Weights of a small mixture-of-experts language model, trained from scratch on English Wikipedia: 13 layers.
Below are experts of layer 6 (counted from 0) of a mixture-of-experts language model. Rows are named router (the router's row for the expert), up (a neuron's input weights, with its number) and show model dimensions 32-63. Each number is 500 + 40 x the weight over its row's rms, rounded and kept within 0 to 999. Numbers have three digits each.
Before each expert's rows: a language model's description of what the expert responds to; "comes after" lists some tokens at least twice as common just before its tokens as in all text. This comes from a sample of Wikipedia text that the model never trained on. Tokens count by the router's weight.

# expert 48
Digit chunks, decimal parts, spaces and dashes inside coordinates, statistics and large numbers, such as 41.1873°N, 72,966 and 3–2.
comes after: ".", "0", " |", "°", "1", " ("
router:544436489522494477457492461511506486462517454494588489464528561556423418538501595538517522467486
up0:494595527513533473454559465553512538424566557492507521465548446472466399477470500554501431567464
up1:541537500532521525519463447529494475537560500468482472415516560450453618557504484500522517489488
up2:530558382492500536458507535481468518513515500503498510537465496535453449391517469492539523454521
up3:426511520487510514506505446462512514521550497510539523514533401520513514504443467557504518443541
up4:458492539427461532494486439525486499537500504515496525573485466518506467469455513480513529518541
up5:516508518550480508543510450539578572520556496463483511490517505524534567493515521491493519440509
up6:517609504511482494547505512481488522482396418454436487508523489479557530475470501549496450455461
up7:460475498484549466537516447503545497467465483506519461501457513554557498551487456543555521496453
up8:501478482432471518479475540506436499522526511478526536506572473514483507470535471402532526499503
up9:555419454512452482483430461491443526457498568521493526510443446478501536559464559563485554541528
up10:566480556547479547505538532523587521449531500506532491502483458494414477457526510510532492501489
up11:496468484511490502470530461396516496541448508444539460509497485523480524470430439447545432406533
up12:494518494446480505525513537494523527506530450519541459428570509556544505530456542478458486495484
up13:552475440468561472509480414533513493484467432476519504510460495504556487465487496549507500479491
up14:517559510526516549506380517517523478525542526548527497615558531513517496557545469514597521497478
up15:387544427465485478496431534533540509524543438503456476547518500464525521415469444472475525480471
up16:508527519478475465621487445533532457534517490502495525503465471493460422461484492517498483541504
up17:556446468593486499476443512491459434521478429444571516471457514494492506552541523528556500515502
up18:505498409489528571513517460403506500515508545461555564535527460469532446525484562497491540445519
up19:536421521523522471573507513509494521551539501498483444527440525458466544547527499535509560515447
up20:500471443464473569500479420474482530538507549482568551511523529453499520469528514465547484465473
up21:470466483524422453503489520487491512513492447476538524520518481477535492571481507493485456462497
up22:517476540497488454418532480561539527536568467461474459467522462460512525563494508494528430478531
up23:500471485511551554438454506514502490431497483578541549531516499487482506531533536477467527416441
up24:550495496542474508461518490468497471522481457502490558462479477484540439488561552489533490525455
up25:468493478513400515433519571504480509542444400544469440461499443537472425576506513481518503519547
up26:542529540551445495462510523475502413512578518497487517474520466473556487497517473479469445424527

# expert 61
Possessive 's, possessive pronouns and demonstratives, plus nouns they modify, e.g. owner's, its own, these, operating system.
comes after: " the", " a", " of", "'s", " for", " its"
router:457479414459525537463497479565451443522516535406510455521476474427549524516467431526486406467562
up0:480444499504446500465500557506520431576434405466502444493485460491480524511571490512480468482485
up1:506524505521546489498526487573431391528555514450544421522517531441506485447496434472492512537494
up2:511491484540494502457481427543455548545447525513483519573524510546570545456525468551484441545508
up3:514514406472474505566514454471420438478437490463518484501464476468464563535513523456573512465531
up4:520497553428473548555505460474492506533483488487449521438480470540523447519494546490475518456526
up5:505458583495486541433587545518509452527517513469546480480466467483500571487480478518477480529576
up6:547541498498501542508457419502530477503517524421454462553543528399532503490495413397542554501489
up7:516454483484504476506578501546487551540537578430422582551507475472431452510502533513506534519518
up8:471479439540554462422482555434487413558500469526473512522561442490503524542414526506491517499504
up9:525448518530474447501559504557542401503462575570540528527512553463521522493522503557517506413432
up10:547467551527529508509464482493472493471571498544423487498513510509543485518541465498524514519481
up11:478485459478463487551442480479470541467480446568499593437498496407486523541406481476440558522483
up12:511517538553454547555500480573408453575495483482440510551452460474512504481452406495481500492528
up13:490514541466482537505512455530508490481545490400497567573525422528551467484490492440467517538497
up14:559494479527535469548538513525508467510492525471525492486544483429413514505471408467454557482570
up15:482535458515392447446491459507419503580484494493549492481559420570497576527528525542430563572423
up16:466503505472539496471544513528517512469546398413537542481440417559529440475527532601489514559522
up17:480507539467539494489531437519501496504478473531508446418487407518526477460537529483502507517495
up18:410543550491446577552544452541461492495514505544541409517552489514472538506500570386484472478497
up19:484454493514501520512485564616457481521483516547535461507463444512472536491460485556526487496551
up20:472517472447475498466450521544431510534519535489514496479603579472486547487481464483422445458552
up21:486513505485475428474556533461512483500510520542434568503565462524509574515483458472503500412598
up22:438468478501475494463517497513527528450525440465504409483523504468501469452437518481468557492459
up23:514462537436459503468491566500526492459473453526518489451507467462529480508542531499488529538562
up24:535457461497504450477465520535604500429469534477586500515510504500517546462461535463535493457396
up25:521485411566479513515559450560476502512472422524468453522476429572488510532462490527505523528463
up26:489534537601552483472485484585514472506468518479470457530457536504502464501459506432463509513513

# expert 21
Articles and determiners in running prose, such as the, a, an, The, its, this, often after of, in, as, is.
comes after: " of", " in", " as", " is", ".", " with"
router:486494495469494471531481498515485422493523539503513526493546505500459510452508584505516512488549
up0:520531483522517497469491501491502622569483508499520545526486456501497477500518547514448489465467
up1:443497462484518508409436470488479584548431499516416536578536542540520494590502511544517509552454
up2:499444508506527541509545459518543475534496567482533505479530531470491598500524457447438521544471
up3:525484515472539525497531548498465512499510481526506490488552455453561484469495476486396485557443
up4:555554419475507498512475501507527536516469436479441430589514493548506595504493486436547479527525
up5:479470475468509483536447470481518470581493456498513451425524468554464517482503416495548559504492
up6:456454504465509554560507510477552526550537447472570549489489444518556512480506537393486502469426
up7:453535533502514542514505470490534463522504495449504488501528401455493577509505429466494517481485
up8:534593549486484461478492456511524600502548477539505460531457557480478476500567493496475545503530
up9:515560486494401532486394513493539502519470515498463523501494568525511547534460496471527527497572
up10:493461469505523556390516506460433493535477537516478532424418505513535530462500489577497470467473
up11:561427496485520503510517509565596469516480443444507504422502509484493454547439475529496511517523
up12:508505485479424504426476553513488532494430525471560446484421528550487481476478539433471522520490
up13:484518460447495544526428562459463512423524487496495487500500494579414498392493449488482498534495
up14:530438553553532444494563461441520469510513441512453463532473471495508538493476506583557532498525
up15:464433497464501487474488516485484449436490509515431536477566454440505512468580458522479457497513
up16:447484434451555509565439494473435374596483541546577559544513485486461501559515476545447453556492
up17:468476535489543497480537517522388547420470484516541538491428490487557509509473536503573528563528
up18:466492553544497528497492476501391452487484492437443504486493512524541527529540426540560496460530
up19:561500513469543518442480506561417573435525566561550416515498501533510504501473537475444558568534
up20:492472550454440514523541474546529534539483478494475549437436499491537533492476490566480432509458
up21:466491522408548381432494479511557484457479456546520440495446511501476501497517511501534522463480
up22:422566510417481504581505519495550532558536449538449477431506502507533598465505558533517538507477
up23:465498487554424495462476506433537520531497486482550458429508491551428536510550532534463510527550
up24:510478502476510533568440499466511416508565513523481441483392487480538531538488506569492528531451
up25:541497545514540566522509575535525393539555464500475559529531584500527529506519545570449513488500
up26:428481540545456471524538455543487474506432441581433524498537461490556637512493478528463473486451

# expert 45
Final pipe before a blank line ending table rows, plus football positions and table fields, e.g. DF, MF, FW, %, Total.
comes after: " |", "|", " ", ";", " No", " Green"
router:499454501527454484502480459492506487410502480447530504498436523449468506516535560413572492556474
up0:603462447488419505490533489502539520438488562475492510500457503512477522446471581532530523428454
up1:488424542473495507527510488466526506495445494536525457447468491521465482561446515432547510599451
up2:492470487436513492537448561486459490461471467439429503525481497578471515456531485461484535490526
up3:456453529515553487444494522471551486518493469471575496465523456449502508465469534448461527469506
up4:485423516520429505505513511523515489550531492476529467490548462479567466541546521525506480461489
up5:466516440434435491461580552481503486512513493544530482466511445515536554517559494549534529543462
up6:516468527473410530521527443542520475437410533519525464531511493465498522455543486560505446468472
up7:489487469408445508501502465472456460471528539465492466485549554400495556469503512510524493503448
up8:476501466458473467528571488499457514515506496473483549553492526490550545483555508421517532532511
up9:507514572533484467553558467454503563432543470504549512528559570587497474502441513486521388555539
up10:531504514477490518443468555532504439534413471421544487478420533531602542486503518436568507577533
up11:558423438521430469551415526450523492422502536474503478472476464484511418449488454495432464539483
up12:486534583529507423420499542553575467448492570484505469520470496480500536507426497449417573487486
up13:469464454550409507435513439497558481513580506491550530477563546483539508528549518460506498454478
up14:491511532471497528489537454527492496512492467457466552555514556500451460565450418501504503518485
up15:471488486508486484531595435481454458520523493418513515529406489593496447507448526459567475546531
up16:484481484480497500494523556542476456434496472528526534447531499517480489465509590494537549548457
up17:566476483468503586535480574576519446463535493495459583579498550567521489512542526493502593418550
up18:521531432481563508520462493472587545489546499450584588502459536520527431523520499467458517530453
up19:513446482499466572416436483547434482523470431562523424484431482537477552481496444499491540478503
up20:490516495427488447529510514586464490518512589542497552485554519552525467467514479483471493528485
up21:498477514522475520472558521503481514436543468539581525529525507531561459490425438535462479497428
up22:518491487496537481513459555483470533429468479553521505477485440524492520506572485497545422460523
up23:462511470491480459528532464444474503513522513492485498478517445524534513530518515494559558490420
up24:518428518478518494502504548547442500521560491450503520585538508554417441592467480447518461556412
up25:512467539462500511507509565580496494462534504513465500530484517456465533522504546604553516438477
up26:501497472443543496460480426593429453441532499506503567492529463523460533530461452373479521445502

# expert 51
The last two digits of years after 19 or 20, e.g. 19-15, 20-08, plus century, BCE, ago.
comes after: "20", "19", "18", "–", "17", "th"
router:484428457559548446476458501527570506492500485488488483543485530545526445571460464510518530472489
up0:508477514442548485419527483471546490463548510454476539523509496478486530521515538542479513465503
up1:476467523461493560517455540489507456440458558440473469566503491505510435446502493466470491492477
up2:468455469521547533469471527480537523556538487465509501506490492449610511440492534454546563513527
up3:487533543449505536520512510574435578463562547480490534518493528463516522535540488509551457505554
up4:528505482453463482513512523571482447439532470491595530401525500506492482502468509488456479459462
up5:496519516527423511555533464453488482506510517486577529437539512489535442513510475373453512427480
up6:481595447557511501501451495399478478579518537511471509530566493495452479537477496457552424475436
up7:477508551504542507504488472537521467514532483489523539519556513426515471539443573464542445496586
up8:536554492489448466513480495447500463455470497477558505508527478464444446492478541500486508469483
up9:448474555509379475504491527496464533541454524468511524607512471494546520504494526470506489455534
up10:515451427567499505508489458424490492529540530521523478503551518542531527499467493443483489508551
up11:507537539466514453439551546502525497537484529530481427598542511500567517490557486509452552487489
up12:465443458510435529459505476481534392526479468475526388513493531484449431469478452507526527551553
up13:487467511469487546549425505447480516553451590480550582500487532427573450497539508485482504507493
up14:469484479425479428535513500540536486504561523502515434482510485493542505475524550460455419396491
up15:515491454528532511541500427520543536565510486484508523557505514500453439493419509488453482486488
up16:464544481483442532530417539524438466464576490480456459535526495514495502482493469422575509519468
up17:619467481491480472457520441491534509513491523442596516499585453480541509513485471543477454495493
up18:510487473517479519556447467557491416585521464553510423517488531439523459499523515574465554513452
up19:561590539481450459448514510527500503519470488522510484457501461460461534554516471566468519467455
up20:530428475479488501555530575535516436454514449440528542510565509448481545504574466550552533515521
up21:587444454512523453543579470495516524571484467411465534441509419537533546479504493460580509497523
up22:432420504542506462535422526526510395511495542473555475442526482528412494458472562532494534496554
up23:504452538455522504494550539521489451505506494569507576522472547444501528530497512452426511601553
up24:522432515492442511476481507513510490522482456540522520529422509477536439471507468568503474555519
up25:444479561488497469476527465485445522516548510495442511416476449536518489498531527517544514492442
up26:480571547488501470523515454422560516543470517471444527523545485471479524483337514462537457464541

# expert 23
Nationality and institutional name words such as National, American, Royal, and line-initial dashes in infobox lists like "- Time zone".
comes after: " the", "\n", " New", " The", " of", ")\n"
router:484456534587495439538486496527430541495485513456490572478446485538470455523442508439514485453458
up0:417547475512534454472547576505499459497457476467500480509531529480527484552503493458554497526536
up1:500551563542513419485467495467458484488460533461480530483478493449496580516480434487502468536430
up2:493446458484503505437416527478526478426513477513471536507444465493480534551492479527516502552483
up3:455490599485574519513548448487434460438515507468510535582503480451548467515411470483499524494547
up4:507494512426436475468406540459516527450474518460539487477448490467502462500469509510504500508443
up5:475446559518455541604444511544488491478602537449523456539484524462481448534535550503522559512471
up6:521496541525435429575504482444574504539413505546511522504452502601509468514532471463559441462461
up7:573506525502477451535465527489438434512508424496509535537404522497493519584463553576556461471539
up8:468549489578515425504534428531474527491474492479504532503505527426502424490530431518488428506497
up9:560497493556532545511547417525550539551579509490586479487463500480417530604422483458420501549500
up10:503511454535547453526522517496506483496445498455474482491504513471477542497518467506448491585588
up11:435467455465476482434416484491462482491488477555404505531463470553451437509484552511466548525459
up12:514470546574547512454491537509488530513539533541540482496548450456470509496489520519555502504506
up13:486506501465518532504475450545437485486462480501520493550523496470503454460497490445499506550453
up14:544475436517449555522519539500473563519517561515523529452435515487514523562470528576492441504468
up15:532471507555478463458472461586523471505558548511437458518540516502458472509487512541441453514508
up16:558463388517498487475513524500479567447474436439534556525442443450525508528533580507494464454517
up17:491438497479517536523541544589546464476471474509457518538467487439461478524585474555586515542564
up18:465482528520526522517542559536491481437504486528553525503473456455504399529515524495562484595510
up19:539527536497469505451481511499488540481472501472537443512463449495473531531473595556500496523523
up20:505539493488493506510558457495489521435478513472474482487528439487470441546434444492573534503500
up21:528485412556489542528508540477509493542475492451508470480476462536476469509571464483555514474471
up22:491624437496481423492505532520450482526476600545499519482394513532468436486564515505512477468454
up23:507477452485514483510545497498533490540514453450562500547390518493569518540567500471469504567468
up24:586500489510515486556561484500611464492535475495506499484518484450475379413520533538503503452581
up25:538485482437515480504500538478504495503485483527497483572469476479474471485596444551497550509510
up26:488380557485507534535544459489483551537568501509447499534477526523571506561449436475573396513525

# expert 55
Names of countries, US states and major cities after in, of or commas, e.g. Germany, Portugal, Wisconsin, United States.
comes after: " in", ",", " of", " United", "19", " New"
router:520474454497598497502497476558516516483509468498472477541509468530507445520403496458525500476478
up0:480474451507540493515537456507410462501462497443512526441458513622518481520511506517479577446523
up1:489461465525472513554509480514461489443502443526546485549481486500495513453486535541564537472478
up2:496494485476470421471534447470492455552501464564538533576496526517534472455466489435466519499575
up3:461434479492471515433412480429458501482512487497506510518466498485525507501555475475453563538548
up4:534488450534517529490526436513520428502467470517510425502501522495523501505494495442501471495489
up5:546538543441535461499431493485473464535510493541546502500489558524525518508530487431487414446520
up6:486543539503492522546595487478455504442551476454490499497502521466521548549455491496534530503558
up7:488461483518541562523498425528496441340545535466540465555454491503447511503532470464522464514495
up8:470527502400465468498552485515520428541475480558475502454480470546493579420481512530526530483518
up9:557479461461521490538495469584485501474534536487540543518491446475535472480518470506501490532455
up10:497520494524433477518427500527491425470506493566526486476471457437510588438471521476508518538492
up11:470528501440430525538578443467510466468514538500467471450521517442434570458532446475534449529497
up12:549488437510495477447464498539501536512516561547582535464538492467459467517558531468514515509444
up13:491473564528550528519509434489535492525547505494543505544471466509481438492520505491474504480629
up14:546476441549529485501512501504533518526478507556493469506531453405514554441456508578562482540534
up15:484444488478503489537533594519500427553521438422548524469539457463522548472490506559491517514532
up16:492504426454517522512499522513438515507441480416540524527493497609541491536511473453516480502521
up17:602528504410482524558419509480461553523438491530495558528467453466507442452498557457517510440601
up18:417545563489544508524463511475446523489489415472519495437500525439470519498496397549465496413515
up19:443486490465478514461495477429560505480437486501540526496401452510565499522525513459493497375564
up20:534436535393492472540495484524474486505493541508524534533515453531516490431496544364530450513496
up21:491493529566491477541489555538495462519487532502432503537517436486489471405500505476455474559509
up22:516450455518518481474537516488536448445557510491466546463541526454522521511511513529563471458448
up23:496427497487550487500534570536483493493527432546451481518548500534449432459527549515544467523430
up24:456460437549464501526521543500559484520489474491486531463540466479512494528496474470522562504442
up25:521464501498489577520487502494511498460477529508508518486540496527561584506531435506521485549535
up26:523496608518497461524474497489483580468567511490521524504487483481513473492493475500533563453517

# expert 11
Common nouns naming places, events, periods or things, often after "the" and before "of", e.g. area, Battle, Treaty, River.
comes after: " the", " a", " The", "-", "The", " an"
router:468531415526571471573492509529532547560504448360543430520475510509566544602486570481490427478500
up0:473523500501503467511411534514473466417479481437497551531491462488502467560488535519433513507540
up1:453457489486588428592485380543429466572489490515496507476533512445522508544531510396548513474490
up2:477505509481507462491503480491543468495525474480581434523493476409455530488510500539518507550448
up3:466544533490458480565545530564590536442461524461622500506539450494542498477489509529474562518547
up4:517464491509531561453446535503496479511484474523575459491518557463473484517482442527488458550531
up5:528506525488547500577480509518461505476492477481548481594486587536475520600613448496452505526565
up6:516507481475505548453612589467503448458530472473523497477485496530527504530502512471577487597529
up7:496549557534556481569538517441554539526483425453558490466425480467462553513537451560497500431454
up8:499484510535473479503505516510481473502537501542448525576541589526509550525493475418544504496434
up9:548546486543543479406512461501440514437514565464492453517466477523466602479456507499478571570516
up10:543526491484441506505506453455475495516486507467522458505558536502482498498464546455469484442489
up11:547516537609557474569426460479517526514440578493516570552449510515515462465504495487467524503568
up12:512528512523420422462435568507464503462548567508532447504488437516483499461546462489445481505479
up13:437468538480502548572507481420511453491474496409502542504533528502534503479476469567489516542527
up14:490456469498478537416509611547502516445521496453448419549504473529495456559456513533467518436562
up15:516529471530497491485575434528491472542587482508550571513501478509524490489512495484510555489527
up16:462500512507489470552506441497543503470502496438538567568547452498560534525509493477492501513419
up17:529487502482486493579528528419455457525486436518524450425470478480498461520563504555480477451459
up18:484498443519468495485459449462495481462452498441558494516527500505466495491497498534512528527507
up19:483446465534484494473525536511446460515440579500468528486565468507464575471491538570537428493488
up20:448539465488551553493553393494449446484509507510487513542489475493552483548503474563492487463435
up21:556444514547529481541551531506528539445505498430542490517552495530475487527479487533465452615477
up22:466475507535533505559474492575444511438460536499528488492461435483547527525519433499527495552520
up23:536487507505536477517355459509469541505536458470550508463585501539458543514555467546452532463507
up24:514482494458507495481437455582444449544463525472500496598521504522490477564477484571509531546534
up25:506427544518466521580462465515562527539458446458540536526518525463518523403453501508465499473494
up26:420446507523538507483476550472454456471574520518524533517492509526483517497470568532454494507494

# expert 62
Bare space or currency sign tokens before a number, mostly after table pipes or before years, such as | 2–0, In 1952.
comes after: " |", "|", ";", ",", " in", ":"
router:530535496521439433465470500526514486569579528499573535522469458543473523528434491431574548512412
up0:579478484647533516491503524486509468522530466449492584507502502470506618491553555541471469443547
up1:480499487496539473514477510525535499438517545491476480601558508427464482500452545469523555537530
up2:434525487529507438482636519542489502532548504489540521494526511506494468485518554494500508504537
up3:514521492412571487490504515502542495539450472462582510468476505468496566452498476456477486508625
up4:557515494478438541473544503556443520406369461460445481445530486421510498542511520555498531536490
up5:606591566500459479481493498501499532497436536505595534501510476479401547484530511522491500568529
up6:510445478472460473474474493446531489502473500483489527513407499540532480489566524486493416593507
up7:488514473561547515533576498523531481471544518527509536512475561530542518544513506519445537426493
up8:485460457473513512493518466445541435511530534520506475567500544490527423521487478542484471594460
up9:476587529520537544489497501498474458470435527490495521460493532500530508550509598461513543509538
up10:557473558519464525440463470532546513478490481531436536490517484502464449552561537459523472609474
up11:448469557507504442491526579483525566500442476440475502530526463462443463459542476468566461501521
up12:466516609510568483450498483495439452446512429453547471367456449626575490520526506552504475526531
up13:447452474479549499532489486540560462560550469524485540512467522485486553479437462499573510532422
up14:521489465513471506500533481520438528524443548448562468553477479488492522477480522524501532485485
up15:535541561409539474553499445500512536485509475430496457469468492569501537429480501495503533476553
up16:463440574428554470480509445482473524457515471445405434504530513470526513491468523512448504509557
up17:505562488477457552485537494580455474460537529505501519465521568512488459481538518527570537478494
up18:459515469501516422497534537482506457447442501485419547505511374538591489534460500464525460463449
up19:495513523521463481443434577487552480565457426503456515512493515541577475530505501517442618464504
up20:470534532600526533553445580523514550524466503501513577609514497485463589543559508558496465511566
up21:468574570431497539463554549491456497517457423480529557500516428531463537458462510588536494448455
up22:505473463498513513463509486516489411501517500589543520553531516521518529563437568575543484488476
up23:455483464496456452529548536536502533490529497524550459494496469529449570479544470438478512425507
up24:506462519463567553494505511492454460530444493497531522544479345521532462458517564526489527500507
up25:477505459491485518454457472561470500622527490437522537572490516508444453472496588407566509446433
up26:493521567498400574520513482448479472535594525548553519542521519553453492444462443464517483506487

# expert 54
Hyphens joining compound words and names, as in school-going or Computer-mediated, plus == and === section heading markers and date dashes.
comes after: ".\n\n", " |\n\n", "\n\n", "==\n", "==\n\n", ")\n\n"
router:508421461550567514486450466483509469448566562481575469511484429494473534563499561455499491529502
up0:518512480552533571483511433487496514486495551520553438509474442562531520492521467518483485500507
up1:475490422506545443481502443462540479534416482468582574486490511410491504524546534480533529510525
up2:499485443509496500418455480510476530472417472469484550477433509487474552465524558506493525511506
up3:493445450539481516531519514474480515482417526482534414465579528509490484484536506535452507513535
up4:519498470561478457590497542519402452486542536520600433545472543527453486491550502511519516538549
up5:451459477453513513521524541491491500515400540391438468539470499574503512495530487558429494485496
up6:585505467451493511490482524498419498532461539519531477508479491462515461439565531461520470520499
up7:518510450443530497475462507498526506425551498482508528476516484494544554547485521487485509496556
up8:468499468552434467523466558501518532492498480480435461499502515504522463479423574541465552464496
up9:517475470523520520497482491507519443572475482477502476480461493458466557526547546491515511450469
up10:571501475490562502496462544465472444577438521489464501514522459552514491547481506514506506495456
up11:507523412492533533445546580519483483506458517548485516510483544593508531493521541495485471460464
up12:417501537498498523495526439534485503506490527465535573509501442492485535511485528469546502567532
up13:494531449500435478472495529465485492436563574476514515425455461520501543448525482497553459538536
up14:447515457511493492440495506539456404436547486486452498568519510490510492492448533474452517474421
up15:559492568517501524530475472500524526428492576514528432464514481426468536540430502464442499472439
up16:470447489505510475510587504513507559453538487455534508437561442500469459598570488543520543496537
up17:443473517498476452550606521464537477478510560449526580472468487464470601462513535442467502535468
up18:530436496478493491456421511533452464495494434465468485572498462516532508607492536476516552585469
up19:504404484548511475502548480532540502525498571527516469524527447489495506466490553526461447484480
up20:453463488481474487522499464469464519542516475452564491494474481466439582528528471528431418515428
up21:527492530579527515489472498508475538456557535572548463510466511554491503513469556474492557569534
up22:447540506484537484503605523504516478547527514505536529566453487572465483463473459538497451549467
up23:576525553497564458549488539507552474534537464535535557588381483555571522548539552543550590590518
up24:429435484495491532555523461557513482534449484460467521451493499501519498473441516470533556433471
up25:418449515516521479541483491501488516605477495509528430536510461548504453497551547465449548478522
up26:457541538424464505485560540514486570483449528548572515526487442560579522526498509457551494549457

# expert 49
Spaces, year pieces, decimal points and dashes inside numeric table cells, ages and dates, e.g. 19 in (1994), "2.6", "aged 82".
comes after: " |", " ", "|", ";", "1", "–"
router:549538476540503537498463472502523486449522435460548529495455488499453488483524453526537460527473
up0:452530468517481544503519421478481497506560530502546471568539491439529522519525487515529449512545
up1:506497459483458475486448555418447545448456500456577458461437513584503474440478460514519530516478
up2:521501507563533540458433401483476509489495563542455453462509467461562481518498542506582523425436
up3:486523495471485498502481489551506492504432462478505591511568434512484440501511513485522512540584
up4:470561515486548537432523524526492474543474534445573461486510478496514578544509508475467503524490
up5:456485529496511502488507521464506484542442503448485502490509462505503466565495625559537485514441
up6:556421475579445464493466481455498506458437506554500488461508562476517450476508449491495487484487
up7:482509523473524484468552457476450483531529527540538568530512482528474494542464546536598480470502
up8:524483448470530499523509491504567502452539506502509548492472580492464543501552569434498509619523
up9:535516513519491470509498489456525452442533520493507491488429459499463475517490399515522468442483
up10:513454495561505461515499565519517452584410459474413492479441409490452524468573454474523485489542
up11:495563474540533513461542508433512490561621499444514498497546501444562470476481523483532543612518
up12:460514523532515504483460482527556497542484526468477540545476531506508489482477448480419514509547
up13:504501422489543471480534480458466515525462518450532491466518454515527556414540469495572464565581
up14:540418462566515583451486438582459555494490580458526548419491480511484505520464428468484498540508
up15:597528516502486502541483587527500490481514391459569516544547498509461510542543506571467448556443
up16:427412379533515526493524510555475446476518520524526475472477495496382514523504553434531412450481
up17:540528461494511454526539549426456493455465496537549529484585480489505506556482530483539488526472
up18:517545487459448540457525477458547531456520481528472503492496487588479403558453486516535434471538
up19:497488587455480470499480511493481506520539484501478565481526520474494410563503486584456478504493
up20:459499544535523494464516505539437578457511518501497489469479487528474457468520474519522543439508
up21:461543529527470482446507499470475505472477525583453545479534535564483551541548487488520511485496
up22:467510492523469427512519497508537507535510478512497496559423577470539551501484502517421460532471
up23:537506554517511545507499372516544562531594495517537528570449527511463506505498520506460503517398
up24:454567486521596451537515537510485507431470529487473416524474490530452497515487487480508503517537
up25:546474499505486466505484562482510544515540550467445573420518544472551528549556450485497523552496
up26:516524503435463509449484473560511437482502458525484477461449496487483517474464459501481495431498

# expert 25
Line-initial pipes of table rows and hyphens of bulleted lists, plus colons after taxonomy field names, e.g. "| Win", "- Eastern hog".
comes after: " |\n", "\n", ")\n", "\n\n", ".\n", "==\n"
router:474443505526501456487583487460491491463563447479471477493476486486476482456522458507510510493489
up0:510506500539487463487520445529455396455484557492504490529510524543468488526512498575538525525503
up1:501496560502492502509560512541512474488528444556498440508505542568497507486427412501517446513523
up2:507518500524500506597500457563528548429564482423497489443459551562502489465474423524487352528437
up3:404565486456498506485557507541448515557515518500499430537548464550525474537492481539475482508570
up4:491519574463540443435492458485487509481448510437499502587459507538415468467550459559493510491494
up5:472486470585440524536532504540472483436523505439489554418552527467460513506417512489500458477538
up6:516407509489476537501435461507484506475480577497552449610540544547516445436530558574438523516491
up7:458489493488521541565514411473484407567388469532552540428521502494467499520498453545539409531518
up8:512478522574482567455481497520471485536595551532593480463471481567459504472554497522498461537512
up9:507524485462433487554405506479516567505529503514488492481494487443476471495487557499475469508432
up10:433500560465537530510450505496520518496508483423535475517488557565463535437502564509433541521487
up11:382506496495533478540537450556478437560481483505512527497480491471441439426441514420524530477520
up12:500469514542463534503546456488571565434452501459517605494477481505506533467548484490512485484445
up13:487492453457496529520569569430520471525489565455557526537518473505488480436448543441473481537508
up14:452454519484467510537508438498505546507534574495533549442445503537496567521531535502508498499485
up15:462449500428449470478586502474489537547450489550536460480485424535482525471465431528494508533539
up16:514518507601509547526539520512494575465486517455491464454580485520515534547524454539486550477535
up17:448524520521506548525487467511490449545481506480525487452499468522520555481492515560547521403420
up18:451604477526516624533462441471490557565474467478505493550543506504429504506485449503545493506552
up19:541521518489450510489449464563485503520509464448519443533563460491551546491448538502505510512470
up20:494454504523483442516447494520492532520545463499543512493463469494525484525538536469480511523542
up21:442530594534515577481505495467495554539477512468564534490460458551463553498473546475431576466540
up22:480496497529529417501455524486533498436477515464530512540491543461496495497470518496441557480484
up23:492537510516481469502496503522485513437457563474517494536505513504533495436501498617510497566498
up24:548532397530483516500553532610470441509494518455479435456474516491510510546537416527450518459558
up25:561578485445538493482571477541535504507530471517528552493530484506490475439503526503528528469512
up26:509530540465578463482530450399470523481548447542465506470462431550453530486515558451431551510468